From a checkpoint of a small mixture-of-experts model trained on Wikipedia: width 192, 160 Mish neurons an expert.
Below are experts of layer 3 (counted from 0) of a mixture-of-experts language model. Rows are named up (a neuron's input weights, with its number) and show model dimensions 48-95. Each number is 500 + 50 x the weight over its row's rms, rounded and kept within 0 to 999. Numbers have three digits each.
Before each expert's rows: a language model's description of what the expert responds to. This comes from a sample of Wikipedia text that the model never trained on.

# expert 26
Colons and linking words. Colons, dashes and table pipes in titles, lists and wikitable code, plus linking words as, by, for, including, e.g. Priority Mail: The.
up0:460544530436549532547484493626482591583484556478502499522486496569467574527462578508563499495482474504510486575485577446444419532627455496551486
up1:504435549483508408591535485505470621544457433505541443481502437530547467590530497435563567518462384526552444411498466474470555515504513507517472
up2:530466496501514376395474553492507594598441571439510518549487498481571494565538571524532362586494378543513425525556451531406545476560546529528507
up3:566454530505521480506432421394518499557525492482505505473513490527556481436527527429507475546505595533469576575423481451551484441552524585456442
up4:462442496576530377537563438457432436448484490494535461357466463528489479524558458449501525521492542542556434439571460516490507470534515568556438
up5:406491571452557453589521471473468443506473523496509547444547458579536464548474425457497505596528322546591482434519581545393522498502521499477472
up6:487452494461559513445516491494543540442516507423439469413485445503407501494451501447506495492521416554500454498634542485415508465487498505459552
up7:499525483513554556448543465487501540498475486464500432511509513509602488517512587453441572563468499527489521492480495461475535391514475489481464
up8:464470522496523519535488592525471491548536457438511544469488446488498513504516478467473608473563481584536476448524507546498361432573496568390449
up9:533569538513462436583483480508524536480581562453493488394482462414468473534488461443422481510562485504482573528472480430474457364574507589420401
up10:525457474466414533487582526609416502476421501516470450430438478463480443424615487504555513582524505419505496442546522493543503499554485512529460
up11:526547539371516363523497512517504459573457526463450583556529545488540537519535470489510557520482565464473466447533573439540471507508478582449469
up12:492591484431506530483456542550480518508501437517539554505431448438546485570556476489538581488544490446472445534600526541377497562485568515476528
up13:540510503481572530448510482504444511494447494503485551482388485513515494442577535546663505513595507607441430565531530527477468462528451500539440
up14:507512548499511424531464422504432532588593491517553492519485483484428516561526572530519482574494430535584468535533457532545429481544508528399458
up15:453452525578591453460537485479438493540563508457478439493517398448467411512527473517489591555502533532456542415560438405401525462511541530527435
up16:526461550512574541542579552590498491482528492536585529491494379493558389491511429522419470544402447553518453489489480507454464474598461551340550
up17:531433498494530508524604514575441488422493494454513487439413425473476419440546524508549463556531504597571460494597526512506485520552479515519446
up18:570491473515499564506539569570570541508493503460536521527513459457486421520523531554555557534564489425481469513601418513504514554576549517492436
up19:514559538447553567481420438477499473514525564556500551431525447546515493505529486508516514445431475483495521526495566554397550502534459522517544
up20:496463432435523490504475524526487427523509429527463424542470482587560516628592505462512530488455461494578506471494372497529550577585524542521519
up21:518531554497414434447550561514407505487541473470518432521518387574487554478471555487438522501517492565487365521450561610491390414531548513567526
up22:533477496410466486426536507516500548492448617471464495564497465483436590463478552525556469573492549431449469465537543550475560427517498572490556
up23:519494518455455540602436486481464529488476527448483561517460439505558552555468471529490535591571508565551536438569533553443393511528463509461487
up24:548468474358545559498417480617494632523504466531494454423460460481600497562559442535550466511502566491553536517472472564489514504492500522455450
up25:480418463490468432452449436438533523459495599488485535439512486548589490567375522466490555531492459600549519504461483519455394424529512536423484
up26:474528494509512591572443458540498490476451514485470458491500548439430515447441432367517429536557521424488542563545504392494458488471557583485598
up27:416510468477589459486357519494510543445441407424578510518467516526557509491529450492496501498425505568509455491482454455526464581584456506487576
up28:423444503529627532554501469501509532542457464484540526495412463507526424537567391538454546460535476481590518473495495420510464452459417541412488
up29:537476557472546556516496459472550504620495590471469533429539538493542502379530572496533513477470495538541497391493548459399595471454517498487419
up30:608496486351534590521530529448541477482452569483460477493519448392505513502511537496466565552575515442471563503577509445387574467481549560397409
up31:388583478443499359561410489527455502528466477452541518523504495479412507544504522483477425487530527565535415490450464482432456502532517548503508
up32:513546433553502472488469456431455535499553505402524513517440448420603474536542473597566563450565485546508498435500496540507388549545499523393502
up33:460521509532491494441465528611391499505418450453565539443459503505529423459519472350466462529469535570497465441569624506399522489532529470492552
up34:555486497508473544535490521488490610509504567462526582497533435550472452507504518408493458508601404533463430548492502516488433474536477482465488
up35:469457574607502455548523414462507466542543523515487522489557402508432512492455475500580533565472512467513478506441455470450446487480506565513432
up36:583479489415568475465387442470520453600552501520495435521514523516446538502482500556531597501516615477511499532457533461523470466449566526490476
up37:592482479450544476423552475520465577436541499512521473489464492496505384534564453546431384576493476543483527469511583552480529481494544467504533
up38:512559495456577489530483521470466586495467428526534447485403498475483548514586488376465440564455513482514406552499454458482585499550460511423462
up39:488495514576517629542479527603444555582465452513463619555482453510496391421464493499614522572446498458524451508416500479538474510567483537444503
up40:469401536535540492496512478590407508468472483496513528532524500613459473458473460520556443484480507474553443550514483485559492520549431499581540
up41:533516524492545466608463511591552517512519548458491511499469570545532442465543446441473485493531428537494455379645516531467472516546440503502522
up42:546549496529509498516467524419504513556604498481567532430494485498562421564521517471579531525573492433495412511492532477500539526486521574386478
up43:550554476496529381505557488452466480444541519527440461399414438418623485530559561533515538512602501546503475555511513474451518481523484555491504
up44:500472524507463389526548514559461529502454425579475539540531451474478559509517369551524547526507470465580480502547551382525476455483496480485498
up45:467586493456468405481528594523399599492446497508532535537504424436574515531475468539519541519567475477552473481458449493516500501491531498502566
up46:501531647494521551553513494467511562559496488426538479537441449438475508490608536504588465588519514479494593568486458515498441411605488535483428
up47:463560548505553571550471460542437567465557502447539450419513446554540389491514514540541537484401512560489535503502460550490399443513414504411528
up48:499619542481497530540517425425497552445488469518493509524515542508416492426448489490557597441511494488573490491473458501504474556495560446464517
up49:633433537521537418510503464530526441471448536533442548508531427519410529445474546552551397508560576548460505561500537595457445389558513575463551
up50:429589488485568394587462579543458561514500453512503491489492458503477500579494505528395638459609504570456472455521553472490359465494514522453544
up51:469448544494600394485527439512496485470456536566526505465543502492467542434555558487489409470501496498455438548581520394481525498506480619458510
up52:400473584519548454547588473446509529489572491431569497383477509451385474499525509516544442580594519625519431482540549514484495466442400564455400
up53:509434527506522542599471496461417466465437497463574577474566495428446499471579557488480482531529562544519564470624520464447442499517475561418457
up54:506459529575538437528415455517454528433434518463492481529495493433446446580536374500508416560526421494555445534442492373489531445567509548476561
up55:581478500509505480494555427555450581502409554565463543544483492385478451404465577513529444507443568545514444458528553462447573453478484506368437
up56:545555506390413478532568497521451606533511589568579418540485508559487572451517448493469535484480529511518483543557512501511398456544566468545473
up57:448462462457467508476435511488514493520521489473601547412465470550602516544463467531496472566462403522523506471492426531573446504548521487502573
up58:421555574428457533551517477538493517593490503477518538495494391486508600482560458460524475519431484390498525596532403486477437442507492588516506
up59:409470515539490622547455623489454551587547473453565383499507518496612517472499534472498528520548518437528452503504519434503429502538572538382459
up60:592437549488609511517485478496474479570423584517480546489501483450477425500553479494587495535492568494483551464558496514443483444535529555531498
up61:548460534406536585442394506499542528540525527472504541536434532561524438473533425475527474497516454510461460527539538509492428452511555478555425
up62:551542444322577489496480512465517573515489590474498544381383437508436517528564522461484581618470564502467474459543502503439523525464439549469491
up63:560448459488522465436475403569478509487487484491535578474491483523547434495498489434524511558438451528528470430535454555532546543492537572530530
up64:561569508418469510461459551419462521465642454477533488454448469475537436513473469461592597491476538485569464469468482561495518509492576478423448
up65:567527555513486486505472488582501523592557538529558422565526444514560475493465563569559584503482556492489421577448508509531435450518530604483415
up66:607576536517598513533500518544478503433544623514520550472460427521498534417486432506501496587511449429475449532539580522458453501514468546476589
up67:487539616350524454516547542481516528575543618467520506506465446514462526501519510489433435585454455424561472475530484454402521546542481557567471
up68:460469577482519538422534525465539525534567470376536495431517435529396515482479516492581480433469533563512482456494485565533480419449471530519484
up69:491464512502509436529467443494497534465360579444476575387443459463380432578458556438533451581511497515456480546621519532404486452471416516480408
up70:585512521433547472433522421531462494463553501528509456527501455487487467438516402498489479482545445496497510533560504482514458477572576548544503
up71:482505532468535482550522498496520495524578572459584492528517430551524526503487437549412499449476524468446412384495609526494483492542405506528532
up72:456529586482495445531422454417503590510542500460584502383488467507458465593554516478521417472494442504492559497460497499449443403569486513499553
up73:454452526450501526441488550508470573416487458419555591553568506514520420434506458505542547555507446524472496452501591542483553547522547527509484
up74:520404520445561466409564563434460504449435476456526515533497475490442439452506524542538528526616483566559457472569509566463418497512514492542442
up75:449526564497479467537568487436508442552593562492579484498506472528514533383519465510603514575552548535527468520582525457486549474435453537525416
up76:639518535507518388575438439511422561524487503489546486473407496419431536501587469491493437525560501560537539507588531472438499501523570558389544
up77:559544481490562521495568526583482527489582474485473519495487429441476475473569478480552481546445482464526446447453472422406566452512540583502474
up78:480569517470527569521462518455533545437519512440505466551534481549502471487508467547516523511465418434519459442557567499459502489460523544474407
up79:514437498498429397485543501496491483496411521512521539479464496441437497482526477467564492638491538522583530470504498459585425448553513480475495
up80:490454545436531358381499465479473483479542526527481475522515441518457550479503508469425468546468462530508466442573577423497466525544479554468554
up81:427425525538539440533433446605435484521470544547495563458478452495505485592514437494524533580508506455497463561545483488458467504558585541498484
up82:593490501444488455533470544512534497508608484461575469427488494495520509505481376449463522446445544479522451520490523452524460510520584511545533
up83:500447504435540499512511465515473522496419501422446490488497495435530512531522568491547565608539525539494502444524557427503516432519487539421440
up84:490485585525513488531416551558501551498520469452549489500495543499550491460470448413514439448499514527474414489461445506430487449482590495503528
up85:570524537461588507468418436488489414487476541458479525536511484512504527499525516510614492518561492398501503515616578500420544474446522558441393
up86:468461457513599479617567538513448460498459414467504536507571389435420414476588565558569535474529525553461492457612496485495444464585439532399420
up87:481432478468508519502520388415436563457472489382571476488479490511560513513522547436514541508518443498556402492484516467529541474515471518509540
up88:490519456473484484438388536469463549458562432391507467518499550547495501470483434463440443522363433483477390493493513459375507464560592473542540
up89:509591502450510468579506541542448484549557482480515433562538438526507559474493521535479501406519485445468491535507496546530490508510512506427523
up90:512498493496535424414559524441473521457495560524456418511406434552520446537565494552593528508440449536490456552542382539487483538545465520508526
up91:421511529541461458473493488544430471476431535529502573458495439487453545470526439449562466519545534488573493494490547496430476401513564605491463
up92:484518576477564434443550440416511582553543539423553514507429438401500522437537515515512445586537518607513573460502455561449506338463491489352407
up93:496454501502461501562461397557519561538496469494534439482480482485509514504574532509492501478470449435437446546623469443519473492507444528547447
up94:493425491529483579505434406553467536576467429522487526513451513468517444531499525465615573570471581569575424584502473442557548563530475509462547
up95:524487490539552411529456490449472515432491504499502558454432491449392480546478520528571535557612544504581503448534401514565402496525514490426443
up96:475647492473506606489459498464434539528447532509496560430515509438495510333438504498570467517510515477499534542539573506467468446545430487442515
up97:448450542526451535532527472541457493507412540487507538536517437600494456448460433428529548520488403477539455573530499553562543537560431519514502
up98:433400524467562458529522434526496449598476456445584558497475472522493539561500505509417542499529499511628494450578465404532516462454489500581477
up99:422491515482522541573447424465491530490539488458481491478474431446509599567503427445493624569623469528518489509541479479429477513474554543472422
up100:438409507464635499583415448467501459453499458499573481480510456580462519531530491540500567536525494495518536485586529446528495515494396533447515
up101:432466557546479450476464526511432474501505558507494494426552457533425484491472479427475442464550473532475436555504453534450465431522571587507536
up102:530429499600565503474488558491457472503500505495556492476561498511559466439500476478541530482473404485571372410425465416544498562501561500519477
up103:535512574514518430563435413491527491495463460508576474590496492529433499541484599526480520563531513486517455586418598467467407544534408548508535
up104:532482576513512440479490437510452524523631553475535536480496413448448521442472496530534533491577533559532456462507494554538421432538455527488423
up105:446464455460536520484505427529510496464532500531410482449490511526539496459458491416593507404571483473504435378546423521427498520497465546550481
up106:516446521552467571609447505571494583573542519492458529479531468548536456454496497504585466523503417460505447483474483460564479455506495491495421
up107:520527442431474534520456578583458517487530559430508469565459481355596552442482507563564568614547442518499491520493510452458477548700470528479538
up108:489513592466457464491420554470526523530548559444502508518470459564467560492501396480507439496396547473470435620498540600491470497568487532559501
up109:543492509471522513502472517511465508389540507497485409459457475579472492431434508475407454418453535468541438516463438546517537430479440495483515
up110:501528577465625440489460481486463615522510385547470479531520484403452412491552550485533469474577530517487446555475447493462578415480448505450451
up111:488484524487424411490470562621422528500495519495500618467532495431506503571541452521499490451515508486547494475565525607560551528514470486454425
up112:452533518430537445525448421450525531570545543422493485507484496527552534606547458520505475405519505504528522425506346467520514511489429515477523
up113:512567494472487447424499563474498445419602479452519392478465464514535504557595482489543522476386427480517434536485534480493501543497564486511531
up114:557567449443504613448517564464505480467619492423458430469412500508497491379516498472516503444476516402495464544535578554456470466445507557527492
up115:476483472462530507430491541555398544459494465554556529498456483418502462436536482539513608499590496517497391542524529506467504530544528497539425
up116:454469521514566434495531526439520516547598447530605404497523480513586481602491463531537569465464489558499422533418434434496545541516533476455546
up117:481450587475542407534505563557492492503379540472538560527466418578486465560473502455444515437552524524493443498491537602490476500483466520463553
up118:444547625453490424535483481506489542487558465463497533469546467529504503479578383452454458488590503453572526506531511575455435432540560477526392
up119:457343496565560483459501546533451547552526427424612458540524463463551511505496535562514520536557556552527434526514481535544460543554555486477471
up120:432435542529534534510437448458447505546509456489465553429437504515510443483505492525524423597456518550512498436529530439474516541525450497520473
up121:512523554404543446494591501614494579526502561496538478479497454467489496518525583493544507456483504517532442460428456489494486518511465525558489
up122:622523539479495524583428579458498578498528589468444531519456496559433439448421499472419527461500463473538523539566516510512536400568486512449393
up123:468552500408538584522493512414548564532541440521516569466476515497494408458477497453533557489457466504598441484500523443476467546454483547417549
up124:474450562444478458515483477537492511506527439521439482515590448583566470486615506453496578437515466456471374474597430388522528579523432550566420
up125:533532499449406517416477526463428586528541476520583474420479533473591540550540595479523508539474512494563365523498600520492515502543561508509453
up126:456472457416524513490505492530460505464441472558597494468452509457466516452457500472510498562512551493558459503421447476473463530476543524442534
up127:459423548499519448489534492510558603590550485462553583512525403491501545475463438517506535561628549546475456390556429503483481483475480553478419
up128:540515514554536525476520502490507482477517536498526525441468540417607414483587524480519498492494436454554443500507440472416476520453449513458372
up129:499485579474450427525520447401530554532484595473496536500504484520579498508485531518520442586528533422558512537482508604439542495534551539473462
up130:445481512439542487459478583456538576456554461429572482475532469541525452510489478461454542504439496449511445541497475525527541538516570505463495
up131:478501523392475497425559429470432577503398587511475495487535441458539463492601526460504555571521561544516530457489537488447485450480514560506447
up132:411532523511567502499617501569451520508459443452539534580480444456500527461582593559506549504492433533555464504508437492448438457560418578433436
up133:474512424543560491581545433436477526440473587478473542462418447466452495506535521522560535549562424484538528492587435462417421483541451563444486
up134:564510492483463522556453504451484500497491583498501427470498493536486469575505533427437499537452510376561480428504529492423581506499493517507495
up135:406545565473571484483392549602491570525560483492601483471509452503556486413547478512504445392489493537514443544564417516443527477488538517480497
up136:456529551548593465519497449432479583490488404461513566524526423484565454458513521538496584498509440521505470410521546490405513530563527567442474
up137:505458494434526588418515480617460569441485504559493562523419397401522400414533524570537470503502533398556496583487480558459547510499489533521526
up138:422469502428496507528491550425491534510445464420543419548487434477501550522456596576449521492502492502580476498517406404458509571485382575510437
up139:464449581459534499567502368460466524506443496389533540449521549447486493511466475527576565486542519550556533396545637422458463466585485488493498
up140:517455496573471460632422506628473477534523450490505461440495510520439543493603487463488538499484436371465394512484506437586547523554515485487360
up141:450513559490558584507507425478439556557451503527529555554495485537445492392512596442572445551396537476600543577553475446429559523519402554423570
up142:553530559449524453485536503375493515525482486454458567545417519423553575516526470498538526553758475551571500470505493456481517433500475515434494
up143:543550489519456447492494547529404460459558485430477547488471411411550507536505453509399488436542507575497458463476600518442421566549474561514472
up144:501487531452399484456439468496452482535441435544439478444536499503423565574457490452592498541387543434580540516514449591503530511520541544525539
up145:496451557493530425488452519526486480522493548580536606447503441478504488475477510555486544554452537501535523509515456421549511382500436572514373
up146:433511474550510436513504518575434515463505508499551499483433459432566536472560580457518505553549366527567449580614599464422426494498587543368496
up147:571477508477427451523545542567495555554519509489567448500472490437479574529417511482520539499484572523469397508443505486488489529478461541506544
up148:484521491451495585513360420477454539556512480461566507435526518448563494530489515440545531581457575483533498458544496401489527548422498511460536
up149:478484580511556472523441482577431482470485531477512532468549450576470489438530501500467436430488471480469515634576495527505461411609484543491538
up150:487420537439489501526401470467526483419509575534517510479438474484481508440516421479423426532495562489513445571432466479464449535500482493457568
up151:482393569478604564505488462487478519586432560509481514529433429559483499523505461521496553528540472563508487583558459526479453539507465531454497
up152:457439427528478538582484547443472512412452598470504387514480483456460470522489591474556501597508441432541440469499472468479602462548471551434488
up153:519480502530513514522419535534510506521475527475484541460505437580485454487487518441516564515545402511494436461518506480443474457540519515466514
up154:515549601424515551472458530499505609488483506426460507463516521552504467502518522436430433439406391481500478556539505481498458437503437503455470
up155:492566513500500470508444533503522478505598473473511458489468404586619498509571504573477551509614511617496480615499459552455497537535480573527523
up156:452546500529437469482517501510489490504466434507551492535518415533534473541562428513522611553412473436581362488507449457450486490562501468551486
up157:433563504525584345488439456503465481488541479457577524466487475447464480514491569457528479541368389469556496591490471412466567489539491529440522
up158:512470485488535488594423453482435553468395424550493514473504459505440511487544578470571510622455525513597495483487503443454441532569460563484500
up159:526493458508567568501480424468428549545427444515473531451443510464426517591525580512516513484491541558490497533540623505422492512453550580428461